{"n_layer": 12, "n_experts": 48, "normalize_top_k": true, "balance_bias": true, "n_kv_head": 2, "head_dim": 32, "vocab_size": 21695, "norm": "rmsnorm", "parallel_block": false, "init_std_down": 0.0, "lr_mult_o": 0.712, "beta1": 0.95, "doc_mask": false, "train_tokens": 413700000, "dataset": "wikipedia_en"}
Below are experts of layer 3 (counted from 0) of a mixture-of-experts language model. Rows are named router (the router's row for the expert), gate (a neuron's input weights, with its number), up (a neuron's input weights, with its number) and show model dimensions 0-255. Each number is 128 + 24 x the weight over its row's rms, rounded and kept within 0 to 255. Numbers have three digits each.
After each expert's rows: "gets" lists some tokens that make up at least twice as much of what it gets as of all text; "comes after" lists some tokens at least twice as common just before its tokens as in all text. This comes from a sample of Wikipedia text that the model never trained on. Tokens count by the router's weight.

# expert 22
router:115101152137097142138083121126099134157156126135121143144152114141111189111121105095145133117114095142118113107119129134096157157121110079106146143141137128127096097108132143142145144128117105172104177157112149166152179115145115142105104167159190109132110114123129072141125103144154154121136103095140134137125081145112080128125112128188084101081124118129135104156114173111103141120148119162109155155117157147092147114098144118199167127113080103143134158118169112124137096111115134127138128185134120146094168128122146126154113124161102153084148127150144127095144148179133102088091142082133140135138134124114119137149145129137089104120133150102098123099136143090135162122100126101081131130092105088128072129154134118107124097146125104113116139140106108129135130135157096
gate0:146121145102117112143114133155151111130149140123120123085125079125144117127145123089166111182146097165123108093185123176104087138159144113119105107162169146106108133118148158145111128146128148090116140116149164153141131111137143176151101162144130117154117115143148151117109137187149120172098137138161112168152136103118123147122107081135080133159141149118137070159127147142132129095135122121158132083132082144106098096121124139169114126145106094132124133156121120155103103134074135173156138130146125139170127139102146133142121125156137130122151147119186111151119097135099149148109100150092127125116138137075147111148134108195142105111162149133142115130130129125127139122088141132122152148135103153103088051083136158104128142139113151116146094085105090098125155131114152
up0:113164109098127169129118114120155147137149149105128131156153147140108125132133118108098171139135124099099140083143109131135117189163154098099116135112119091129081126097112135128155101133139136153178168106134208103166072065113117153129125129088148124152114121180097140151153128158106081113101111107168119117113143158088113141143094159170116106149132163115141114160116100127134106178104092120148168166165143135112118098133131132122127168162146123124161123129149122102132154171079152108132160117114109145125090138152095128149140137116123109129137165105113140144097116099126153134125143107093132106146107111110122103097171146157117150105109108076131130094135120146131085127109127149129158124120169152106113116108111156134050140143139166121134137119136145140118131138123140
gets: "=", "The", " \"", " $", " =\n\n", " The"
comes after: "\n\n", ".\n\n", "-", "==", ")\n\n", " |\n\n"

# expert 30
router:125103137138123144162138077111102128118134115111101137175112113138123168140129120136129145137137104173137106142120139110113131145085095113095117116180144100128102141104172138138133164115096119139100135165109101138166135105151078121132098092140171113141118142135120129136142095126148164119113115097172135182101083122120120109166122072135086102074141108082121141145101132127119137156138107192155113157146157124104083103097171111185165131135086086125135166116152116149169137113087112145140149127121133114159152165159116112117141134167113137107133087131136144123127177146118126134116120099100142098127134151133092108111135131129146102085123158127128104119121159147157164119120123115102140072116122146110132106166144112101106149143139124115078082136149148101100121135179112
gate0:100146114175106134116123109166127145169144136136133140124121089135095113115160159135171106114141140141194110151129158106083160160140153116159179137105111174135111171091146143120112122135132141139124154145110167173136156156127151107148130108092110095111113142142142082083106129126154131124130085138131136118122161085139087162128136119082145154152117114073169132114137104140138134108105085114156124121165173155154134104103149112130103126138147181096134135125141149122113144122171180130087140114130109090101133129145108149126131127121097133108137094104139114155113077107084120156096113116177117140099114151120059161121135078143126117108115095145118104114113132121145157122123120134155116144140145099117122086123110133059156138163130105153128170122144126141138123118151135
up0:124139142147139167132094096137117142169146142093131133089120147143155133132118152171098145149128157135190098095140143118139133149150164162141141120119137116152150098072125115141164135127121186099133160131103117140096126114136154111126127133141137151154052151136137157122124122148137081107057086123131107135129107094146134168090078148135140146128120077129120117148153113177135117115106123089134124095096081126124090114114116120122133144131085145155148163166112142161102138141108138152100131152120096120126113130093118157120140128140074131166098132146110119135153064109137093137065124114123088116122134144116105163114170079131134150146160122110119147138096136156106146120149126116126134158148120098167134143144124161101175091130143149108115092121135150164123089111138133
gets: "|", " |", "-", "\n", "===", "″N"
comes after: " |\n", "\n", ")\n", "|---|---|---|\n", " |\n\n", "|---|---|---|---|---|\n"

# expert 42
router:118074140161136151122125106137080134158134076132146107145163126112124124130163115114115148092109098160099075121121114134097126148138106140073147113126171168121115144126093127141145174131144133147110174151100087116143170139159109136114124123165161101109115117095114117146166143091173137104162137101179127136076103135141096125115127093136121111117127109109150120133147143115096152175115135147163109162152123143121155131136130151159147126137087097167124153130125121088103132134117118164129125168124136162102168115132116110139147133137088176131181112124084131122151161122112113142101121116107139151117154134096117109137160134125135122103190166134095077144100154100115192098140143132147124079129130129142121122167127137121112102137129090118083124131114096134109114122194133
gate0:132101127123186106180129132098116119109102132124155105172126135099111116114096158124145143120136159120098091127100144119160131156113115086147150126087081099116120144104162144116112103108144159143117099115125117095136126089126118142145147124134168109119116203154149116135125136172106114099123152134106099132096155138092096062147117187133153144128085124134111121156103124136138069094135092119182140155098126156119090098117144115172114054168132121152140124157156084109128113119091111165145120103097121099119115112093146108138107141159116129132145139141159122137131118146121096121155114158133153110143138132143110093177129141120137109143144154153147120103119114167144139128153138107102125156090120122150138112117113117123124192147111109112130148144106192094113097150143148
up0:146152134156100133080134130144130146150127141152097149128180117131131138145161145120089087144171096134144130111170146111151133164156118175131121101129194145144139124117131107161127140175144101132091145131132125180158140161140149123127102158144098124122079115118104133110119122109127131122080093130151102131121074123170119147130083132119117137175150135125097130123136124096126145136118145095139138097196132175130142159132095134121134148148098125100098132135104160119154116162148134103147147131128128112108139119153116182098145126154134142144110066146087123101185097155158114112140137129140118101083148130131143165154131128109159143135117129100157172139078119092098135105145105113090149138149137110167113116112110126110103136077123171128117163117149072146133146158172112
gets: " as", " that", " which", " also", " it", " who"
comes after: ",", ".", " was", " such", " is", " known"

# expert 40
router:129120141117096146127075096139115121117148123173113140147142133147133138160155092113147131137162120116151096102101110130109173117134107095139168137193148119115148135120121153133134152105087132131096164166134113132160169144143104153031086148157169088174142136131109126132112116131117142128143117074152110151091089129122138059111123083156110135121093103111110057149143131147136143162154115139097152162097120137085131116125160099169135144113122110144137142118167111143130131132107101136157131142136183117096140116139110114138130112153136145140117114147088153131138119135151129130114153131140132106140140139103095143139150075144100144108107129107144126114119125113115176144172124112119100099110133089079138119127163143091155122122118143148138130076093130118090156125124086
gate0:129160112092162153121119116096153135130140148101136139127155128137140124114122094127093130149154128128080127123122127157174112131138169117087113146161126112138083173116110138102125113125119104120133118097132137142100120107107157150112110095128090138119111101103100185106149130143137136152121160172133109150090058158097121111173129125141112136121121088118128148149127125065143105108146156153133110162147068141135116103153155150109144118101138140094108138150123098111101102135128115140124084131112117149127126152093115142137137100103132143131109128135132150173130100131104103172145135163114081157127149136113070100122126129163145134121148129088095087058148147134129196122124191146123129111175113141130103129143065096102114131137164116161116108146123114138171119131148077
up0:143137106157190156102155120136136112161115147120115172109104138141158136114138110142120114131127164108081129103093165124160177097103118094135126139111160094152146108121172094107145124117164119142109091122090115149083114111135079074127107150135096129136139189123136138141153104136157126158145111123151117123091106110084090152140116132139141111116126099101135134127108160125100089166133144159132146146112131128125142151145132103085121189141138163179176112135110092108119143127148168144085114110101146178097124152105144107130091127144099125128146062098080112140127138116141133170112115150149131164125144099173128121114142097132107111111102104160182093157149191138119151085117123168135101134150117118150111131144135131142139148129116124112128114148109095101133139132127127
gets: " |", ";", " —;", "%;", " –;", "-STARRS"
comes after: "0", ")", "1", "2", "3", "%"

# expert 25
router:136053148202112147110090096110102174152179086138158124163151110139129118126169117111141159112121123169119088093144170105118154127101115114115115117124147122099138089101173165131156147131151134135107117146099139128149143128155101135096087131167139112146119137088120111178110116098145176100120105100131134140110110109114136111129125148119126140102140128109105085137134162130106153123139123167112147130116149116123132091112119145138147112117111122150147128135137102132111127105132115180156184156122141103081150146134126109107141096151118130152133113118115117095137120151159095132131174093119120154129108125121068108128101130149152142118148157106126158132137118111080147112102140122136174122121072092142070088163124124103143120079128125095112128096088098088113175150129137
gate0:109118108123133169160133143110159181153161175087163109107146149157094114154147141093083135140157123138130110114120128119100123148149147130108119128106143108156120140153125137154115127112134169134139114107105128125168116160148144083123126154138106112118107106126123149112120129148136106150148117131135138150141175088148131134116143134150122142141141164100141164177112130150135107120172156132101102156114174118110119120151145114151102114149146109093073098087141161106149138165185139077112141133169107118146127143145145103144183109180158097151063177174118120131100092133119122144124087108140121113132107112111047060133104111103114138139112134139121113118094123143174170116118156126125128098110140113111139151125109153147108153135102143139112153122093082108110151104112110
up0:144149144115141118180135132138110174149138193130108090169100145107114134126095104150137095112124148144140148133137101147107153086140164110113100113127155125147125124139101131069117150119124100131117117122122103121144140112129137108118123160136160154159086092062145085146135130144142141157155146105104125129149124141133167123120076124074096164113154212137113120147124169121119111092140121134118116149106097147112139090149131155145099136125142094135130109134119156114081142160150112076111123085124139103084131136138126171120120118159116100105108126128162105109136109113143114172155147073133151117144151120119129143149119155098139087136127137123127143161073126135099156139134187116109156100106100128146121075111119162082124155122169117125142151105158098135118177141126134
gets: "20", "19", " ", "18", "17", "16"
comes after: " ", " (", "–", " in", " June", " July"

# expert 13
router:097114111123139163124130109125101147143167127121109132177130138109108130129101136109112149078109148098118112125090167086125131142095089111147121136136156083128117103115100154161147168128146110107127172153118140107177155113180090143085090159157176094136127086115109108147136101112192137104137100149146140129102111097086138152124104151180095110111133138121098086165111140132088145142119087164128163148103121142089127104123131150166145149158124154156145163175136108162139134112114130120131155129128109115118128141162144121100156144166110136093150095149125145103146135153160113127173115102130124132142122151136123123117127098111122163114145125123098121125119148147148153108169123136109105066095153083169108123148155129082150134143135095112171095102138125132092145113147097
gate0:113162137124122154141115119097138114107128127121153160149140145139089132154131106109125114138116123143155124154088129112118079137147149109088110110133141131085123106168165150086123119097124083110104140152116133130172113161135060129123133163125110101143094155113146147135126093227086120117113115106115178153127139150126097086144133135106084086143121139153174132110135139090148100127103121142101131131125180136144103167108163116163125154137163127133128113147071120100148145163125103070136152133134130134105171104111113139069143132132115137131143130130129120194172111123123129142141131134102152118148132121098125117082128121146085167144076118102141101130138154093107138095087122147099133121129128125154098133072125162139113138164125117143147126147099170144143118140119137
up0:121152146126097093128143108133119131106110135142127113143139127120159163160161117150131116149146134128148145167147191134106119148153117130119181154122131152102146165117097107154100168085138132134084100133112122153132124113150149086127130128098091135110123090111101115117142111168091140158141108104153122112125115123128100149078086132080099142103110087105137131125143091137150087149119075132163107096083072152149074147114105151149118166151142146120155110138160119103113104135110148083122152133122153098109114154150094104121150076118126122159139139108114112107118134121150081169123153075131111133100109137154161110165108129146116159075142121128148117122118143126136140139097098115104128130157046106138113115119136126132158144136133093101117151162107162141107086112088093
gets: " the", " a", " The", " an", "The", " A"
comes after: " of", " in", " to", " as", " for", " with"

# expert 41
router:106131111128133143162142105119084117109129114134100149152100159141133140149101105125128155090128108130108088120092119086116138148081133130136119160131166131127137116129150119142110145121119107157115180149127157130152128133146114181129122106129155124143142104124127110123140072101154116134129124123158122154101142102133089124149092127178138080038127083099147112125085183147128135102111114168124145136130110216106136146126159134131158145132099133117126158119133119122138136116135132146131094184194145148127160121145102124139101112162108137119131109115126141097141182166122112121113123108122145130128116162154107119113154140086129102096128140144131126078120151115134127083119126074096102105109145137146120069139130113130118120182084117138088097100073107144111160118122108
gate0:139117113135123106095123126126150093160148128129107095157137151115180110152136110101139159159123142134159125127113107137137164173139134117132145100112092117137179157117116149119124128092113113119187112157151108176114097140091118107138126158132110111161138135134137111148154160145119150139157138103081175093099094133116156140135151124119128109163121126124085083105116159119131127127125119095140148142141122096151132123097171147121083159084163119181130139122131136124131140152125143110133141085133072166140147095083128134095136176138097136108102135130149118094141127114091121171151085135101119103124114101103150159136140173159103135069171105107114108137068114109116185129127128142121109089154137095139160199109142126134133116121111151086106118118119119094145095117157109
up0:101141145140126133117126132131140135120153125126141110108117137118116143116109095158102106144143116096106133080158131134112136121151132155137134106162131128093139159161122111139147139110120090138076137152101113147129109141113178136098127144106126126139106134087142124128166128118112133100102128114155116139110103113141141165098117116134174179136185164131107153143115151123156164173114086167117111082084133100134126095142137115139097115154102141123109115116128082103118151143146138144133173084140130147167107137103141086146074096125076130104154092151102101104133080140109088167075136098092147144142185142136121150126113073092121131165134137123129115145187123088094138118108146153124167136153112149128160095093165136093180139145163106120088147160132153102130107135106129
gets: "0", "00", "5", "6", "7", "15"
comes after: "20", "19", "18", ".", "–", "17"

# expert 24
router:146105158139118134093094114152096129109194129132125121158154096157085148149121107106157153148113135176152134072082117130144132136106146132119148140182163142117065129133172143178150128125153089186114147136103114134156131125142110123082094098154154116162134103118123096127157111144115150109144109123159132151077098115108107113133156142150120148082138127116101081145087141116094158118156128151125147127129127182120130111144122093164139147130072108122138166139143108117134084126118106160168118140117165125116169134158127133146157118151091153092155103168124135130162146122174106105091168123124119122133099147126111092138155128138132100110171104125086109116119143136114126128108108094112129080146089134142122117168121125139157126142132164131122116127101124097108159158129109
gate0:147155105114137093149146126131125142079138142152161132116129107145143106122167102127146110122132101172108114101130162128095131182127149151150115216146170165142128081092116131100182146127118107117132121085072108148173122139138122128083109104078145125141168157121143153132134139138133088144090124134128131152115119131166076115099129149121104152171145139144100149111103141113105132107174138092164123124126166132082123145146099090103132135135151097107107171124120138096111124118096169146113171146106086128095178128166140112122128104119169123166133098122103098185136148130106143143120106119136117100114127104151148135076097105122117116135104121094108119171133151108131101113113161135164141135137144091128129145135145149103139139157139148125106136128173150161129153137132149
up0:131099113094109113136145164086101077141156071133110107093122147120110129096135110116116130134161150117168140153139123171086122132113118147122102087148135136155085141175105159133120079090126111145089096134171109072062108126151118131171168130128185136114134140104133125126096121089130129133162144123144080109115153146126129091175121077129159140157106115144147101145138138151113083121146122144117143111113109141131126146108132120123145124157121150145106102137151133084138115107135124158107104117130139103120127214156146099126117130156107147092078115156125075118137139156136124106117123147155103122134113149112093109122142106141133135113149154149133145092141144138167119106100132178111155121142143166161147152144151117081091114117120160104094112145083134120148098149133135
gets: " his", " he", " He", " her", " their", " its"
comes after: ".", ",", "==", " his", " that", " where"

# expert 14
router:122140146149095172152155121100123105121121120127145173125136145080156147142096082091118138089133106168130065145095121080089154152116091161139131115151118127086123149137110112121115169119120103159087170122095118117131145118149110128124139132155151085162131095087133077117141102122147129111158134114127108173119104094080105117144142117165090147097155096125114096146162175126104160157142124155118163124103132177126119132119150120170121144151090103106165159147154103171137145139096119156164135140152136181087147131145087094115137156137094153051168127102156118134120133118108130103140123117143147134083139128123103111110122139146128126128137135154112121101126153124141126114111149141095093110107147143133071115154147130127128109126158135132122101124121096123118138176130101
gate0:164099132134160109095189113155149143124138109129194116123142189134157128155139131109105103151146092103132148100153114169143123153127117136178151143103104145170099140176157111171106150147140154128128127191084152094144130122146112129134151088151118116151118095117107125110135149139138121107113106121111155112138137109116123096118150127130121106083112130138081102175142145111092167105108114133137106159150120129171130119125080096099102105103146094084118140121164126090049134101097131148143112147135172113163113139142185089138110136128116156132096142153130117135116106087173137141167135121144133114128098125138159089153126111161155155148158127126119166118133112144150110114115140129142132158143119156149128131121158140108125166140115134162131068120080118140119134128150110
up0:146143149156112117119106104148122150107110135117145099122111159126118120156104164133146108138106115169122135126148126165118148175137082134150146105092109143144168097132066101171108123141098128083125150129111151127086157133102101066150163127113128132131110101126098158175135128082160173098111107124046129136111163106113123132129141114125117129125140130133109134144125100127111150123135130123077150116164119129138090127105126126089176140114158175134141144123134134126147133127092130119089140120126113141120100182146142137126121150126087090133181129137138085107108157113108139124119123175147115101167141122158119142187141159109098100109127122098115149113145126124082107138129168151086075081108111142117150096145138145101106150076133123168149097136081113104127098115121148
gets: " ", " semi", " Scottish", "itor", "din", "ask"
comes after: " |", ";", ":", " /", " in", " –"

# expert 23
router:086108134160125147112103121105085158119162115129117175154128139140129133174116111117124149055068130136099092071124105146088151107118093090136105150180143151126119144120120137138166133128151122130125131123105133119144156105158135149126105118179126140137128110133125086162137122100160137119161078089147146133115091069123100105128149114131101120106122105157111116123130124124112138102157114156140145160136128132112138147064145125159141160101092093108175146100161074125133119113141126131177131164130151102078158154175092102171188142136135141142144131141131168106166129143133100125149149093154121131089128118138136118132126103155125112138188149109128133080087142126158143104137146112093145123118126108129146136134156145097117117164088119107101110126120134117101140147123141
gate0:135139108149146135115126103118114125181122128122125120162106116181127136111140147128110112135139120084121126107116145092142114172161111134136110128091172093119129123141110151123163111146105108133124112149103144152176147108138133083146158141159126111125126134117103130091097108139079085162114145127113141089143209153144121131165142116151141122136153106128073157114136128133063152147116137116118132190130095105147128099141124114139123130093138098151084141143144145129131139106113135113128114107073120121158153101133125089106124155147111109158126146140151091118160124123107106118161103114131145102123111086139105149104118123163144123128108127110142123165109144122115090087114202168161071082108103133124124137126130146146145119121137111104045163115163092082139127108141079
up0:106110115105102094109135110122102107166113135117155151128154122167130125115195116119118145135118142068198128151151132175117150091107099101133102109104125147122128145115127090112147110101142143134146113151097153156143067135142105124129120119120137146106123108155144095101108162107142095132123134119151155143142125130128152144131134173168094111165142110121146155163114111118136181146135113106166166113148141131120122144138149136124131166170115105125086171089105157163141131136166137110101149147141141109091144128114152121140120183082136129154136159125064091104104138138145137111140171125145119147151125103129130131074125153100126132150131159177149151155088142082117137144110139124164105134111138091125157153133111125115121102168148071121126162137103165191145137159117148
gets: "-", "'s", "|", " -", "-d", "+"
comes after: "\n", ")\n", ".\n", " |\n", "|", ";\n"

# expert 10
router:080107136154101100114124120117134123160171143150114154117150086103126161126107099142132172161143140145111075107117120134124169149086148131114133117134122115142086141055123129119146149154089118169089136141136123121152158132126095112068137153162189113158130088098121090146122138109174133095148101073144153136083125126099112148118163117161101112098141124138128113116129148140121149116137119140141102155099114146101140137131170096140146140140098100110158155126165077128136107127107083162163125158123128112114172149124121110136170150174140146123119137130120133133177125121119105115097109118126158165098113163120100146123159121127113115109197140139112111107097108108121149124106156151112111103127113133130138121147141122073131106163176138095133102099113131103130147150185133
gate0:118115161128109126137134116135177128138136109082165147109098122117116141104106114152124134134158082134125161167137140135122141140115117144159124116087138130186078137159176081091092135082131150117136109186134114100140107092142151122141114130139124135167134139150120147088130096116114150176120106156085143130118118114117121111126124149154081139099124078147136135148177163145155124112132121107141136148173100113100165126147128101124143180121119139139131121111154121145116097119122139071126162078159137127117119160130099136141101090113132125131131098102144079108102126159129107141166131155120121115141126134135089104126110152162135093113141088142113091161185104093156165132102170185150124130114122180113072143145143132152112138150154125093096114170136144130083130120128120
up0:107154102116162110135096088112109111156148152125123165132109136166157127154141133097186164145133112102132128098102111118152115126165107145137132082166134127104141160115092115128154111152169150138132127162086166082136091131044132118107127143137130118124109172165134155106107154135114138146134096124108150150116151132114138129176137162114119105136122134130131149129124114167129112134116137149123141145177101115143119105125079135178132147127117105111129122094116141132103115123115143117138120092128155182132112055128122117140130137140162147069171143117152169138121140115112106135106136096131155127126106129157124122102140110168136156102174089139133083117102176119136129126212097141095161133147139130131111111121119145079105151161160120124125097131175095125109096154113103
gets: "1", "0", "2", "3", "4", "6"
comes after: " ", " (", "–", " $", " +", " −"

# expert 45
router:142113141195088147141108119088108154119144088131128164185137100130112157129147096128161139111135124140144090102117146112106116162147103125111134139168165135145138098064120119128126129136132173159075133154115137135142138099129135167124126131175158088163122110118100146120117146123141098109149094087133168179119104120093096120133146094131133095088126101093099096133101158124067168131109141186142142170107119136079143124092114109177163161086114108185148136127141109134121119092135115111164114147142108125123157162156110103110150136128116124109135090159129104117149160172125128108089140120118135112112121145115155118121151082159108147125150114127139111125093131108127134098092153130147140088122120112137097085132124120122144136173162143095121146091136110106122119112135108
gate0:122118161152137137098113128135120173131116095124169137103112149154110085134176131110123114141138140134130155143148158139084168128151086123125133137099113139121165145107133090142121094154127151158151112091126137178122121116132138107110087133118139121131102115118163119154108143118141109137131133161110139130134137138160106107102135109132144139092125111084105172111109150119132154154161108154158122097154063193101148140132116107081142115113159131141138147113120096174120110142077122118160105131170088186138094084181100135133140164166124176136112140151134162139145123158176103109128145133163101123142133158103146107109142105173106142119115122112116104087130134142182118138147115134139145152123158135123140124125111089123135096170081178192149089119131121124125133111092101
up0:082148163151150099152161149119103121160110135144100085073141081130140114169131127118113150112102113144142138145101102116137160157153137152150110140130141133130112130166128122125153105150121124100090188143119136107099119173143127148129167114167134109078143121151130084110121153158115101125097119145111111128108121051172140140142163179155158148166132129116189096151143125141126107092149078145129136135133109135112145132168150150153137112113153112135156102148111132070157164142094094092124119093169110135148116102080190132141129134127133104102132146117126100079117114153130117137143096160138175116124116095127157134133119101138096135153135175103170103118128133117097128110152164133144122109110094126121139114142138132171151164152142137143136150108162155100119137153134141
gets: "S", "s", " R", " S", " M", " N"
comes after: " (", " \"", "\n\n", ".\n\n", "===", " =\n\n"

# expert 37
router:145120184160131156124124109103107136160161097129130138149152146135098124151108089107102154146118092152093093083119155096125131106090138096131125123126182117142112147083108158159156139105137130131085155138111116136140138134157101136115096144150154131176101115142121109157107118128167109078164114067144127152145129144099085125149150104154092145089129087113137135146149156122071132158148098183125119122173170143101135093093148116152166141128110111122143132118118093180116122136107099130150088143150123136068166150125130059102121136160146143114131124130145129088130154132145085114094131126117105134094093137140119108137166120094142125118158151138091134129126093163136135097116128143113109103113123133134130126141115147091117134134116118149110125076125100082087137134139095
gate0:144175161139126094116109116125134101140130153132142126127123093129104114142155106094142158114135143104095097096120135132118109130122149096140155140159129089154100183152143135109136112136126131133115138122148134141149124100081124139105107099109134144138117125163097117167115159111120099102122173109123129132180073137116126112099156142133137144139097113162122121137136146113104110100119119145083129101123164172142152096168180133095131197132128151114084104087116158137131105107165101142125082171093066145111148180090126150120138133142148143126131098112135120099174122127134128107148126117120127157137111111140114176185122148155156124169141076126085119131113134121136144112088131202111104089105134120133130144101113129141116093136159146105108151074140098124104134161147088
up0:183141153119125082096067140121127119138115129153160170128158107129120161151115098105159129114135122164128076100128118144092114151139113103104116119153119086166090157134140126128128117155127110131111137148136117119116115088137112120141097100160126110167128142139145137151109103137097151115109164155156125139148148128121158096086152117130179128106129122179180109126133120117113128106108104137139115114135143132128077113133105132138116178134111122099112103106106158103155111101147147155131090142109114176120102141117101139139122163151077149140104127109155132128178108153123151096112108086135148131099139112116115108219092144157171130159103094112167189093125132146098136115114143163105143121141158148162132122118147130096163130129159073096115138130126118102143175110091119
gets: " one", " two", " all", " more", " three", " some"
comes after: " a", " and", ",", " are", " is", " with"

# expert 9
router:110132127156103166142134127108099170158149117120098152200146112164137138140134124077126166121079097178093087086133136140142136171154099110109138125177177108115118101090128103118125142099164141189122128189126127112147111105161133145128067101172136095147120109126125120151147083137136149102118103120150127124102122160123109123139139130163093114104144131092136150162109153126085147110125121204117126144128128163100108108118139153141145112108098055137145189104162096135157100097133127142154096144117117122109156126135154106133142125152084138124127102140119142090101147149129126116147140091119119148107127163123125106120162105143105118119151130106114119132123133125145166114123156104106132107096156099156130139159129148121119090136133147134122105161161149123137125164157123
gate0:098108116146118087105135153171068129127164111155126112113153133133116102144161149132113115087138125159173091127127131118135150114144125155147110118158148184120119109214173068112127129136120115139171149150146092146149141096151100098124138132105159157136130119144119135124163148151146113117116135168120130130087146113142131098132123155064095128122121160153159139129152136127153134166133120143135110126127133148113129128088172116136170140142098124158165145079133134137099074130096107093130073140094140113113115145117097171081096153135175152112133129112120161114102107155099132119104125145125106084057114150099155118133114082140111105120101125095116155133165086120126121138149126128102077119148123146112119131127121111128120125126144073141101154128134125122167120101129141
up0:101072157160145138127122085123111138156136132139124082161109115180084100131098086113092162113103095098048104118111132150155119139096131141144120120147106101108132125135147093140089127119103141136129122151120098134125124112153120124135087101147109094164180105131093139092091171129125112119124137172171109108170153129129145091115088108127096119153130113103147145155090117130131128102109143169087169153144142159129127114151093129126148134136173137128152114159180140127149124119120121115119122110189084138120156118117146154149150157172138130113132122145108131124123135144125136153151105088141138140088131148132163103155166123170131098118121111155169166148142138102130171141116166129121132135132130055117131133134110129150135165124139072115119145131166156096140103129117099
gets: " ", "6", "7", "4", "10", "2"
comes after: "|", " ", "-", "\n", "–", " November"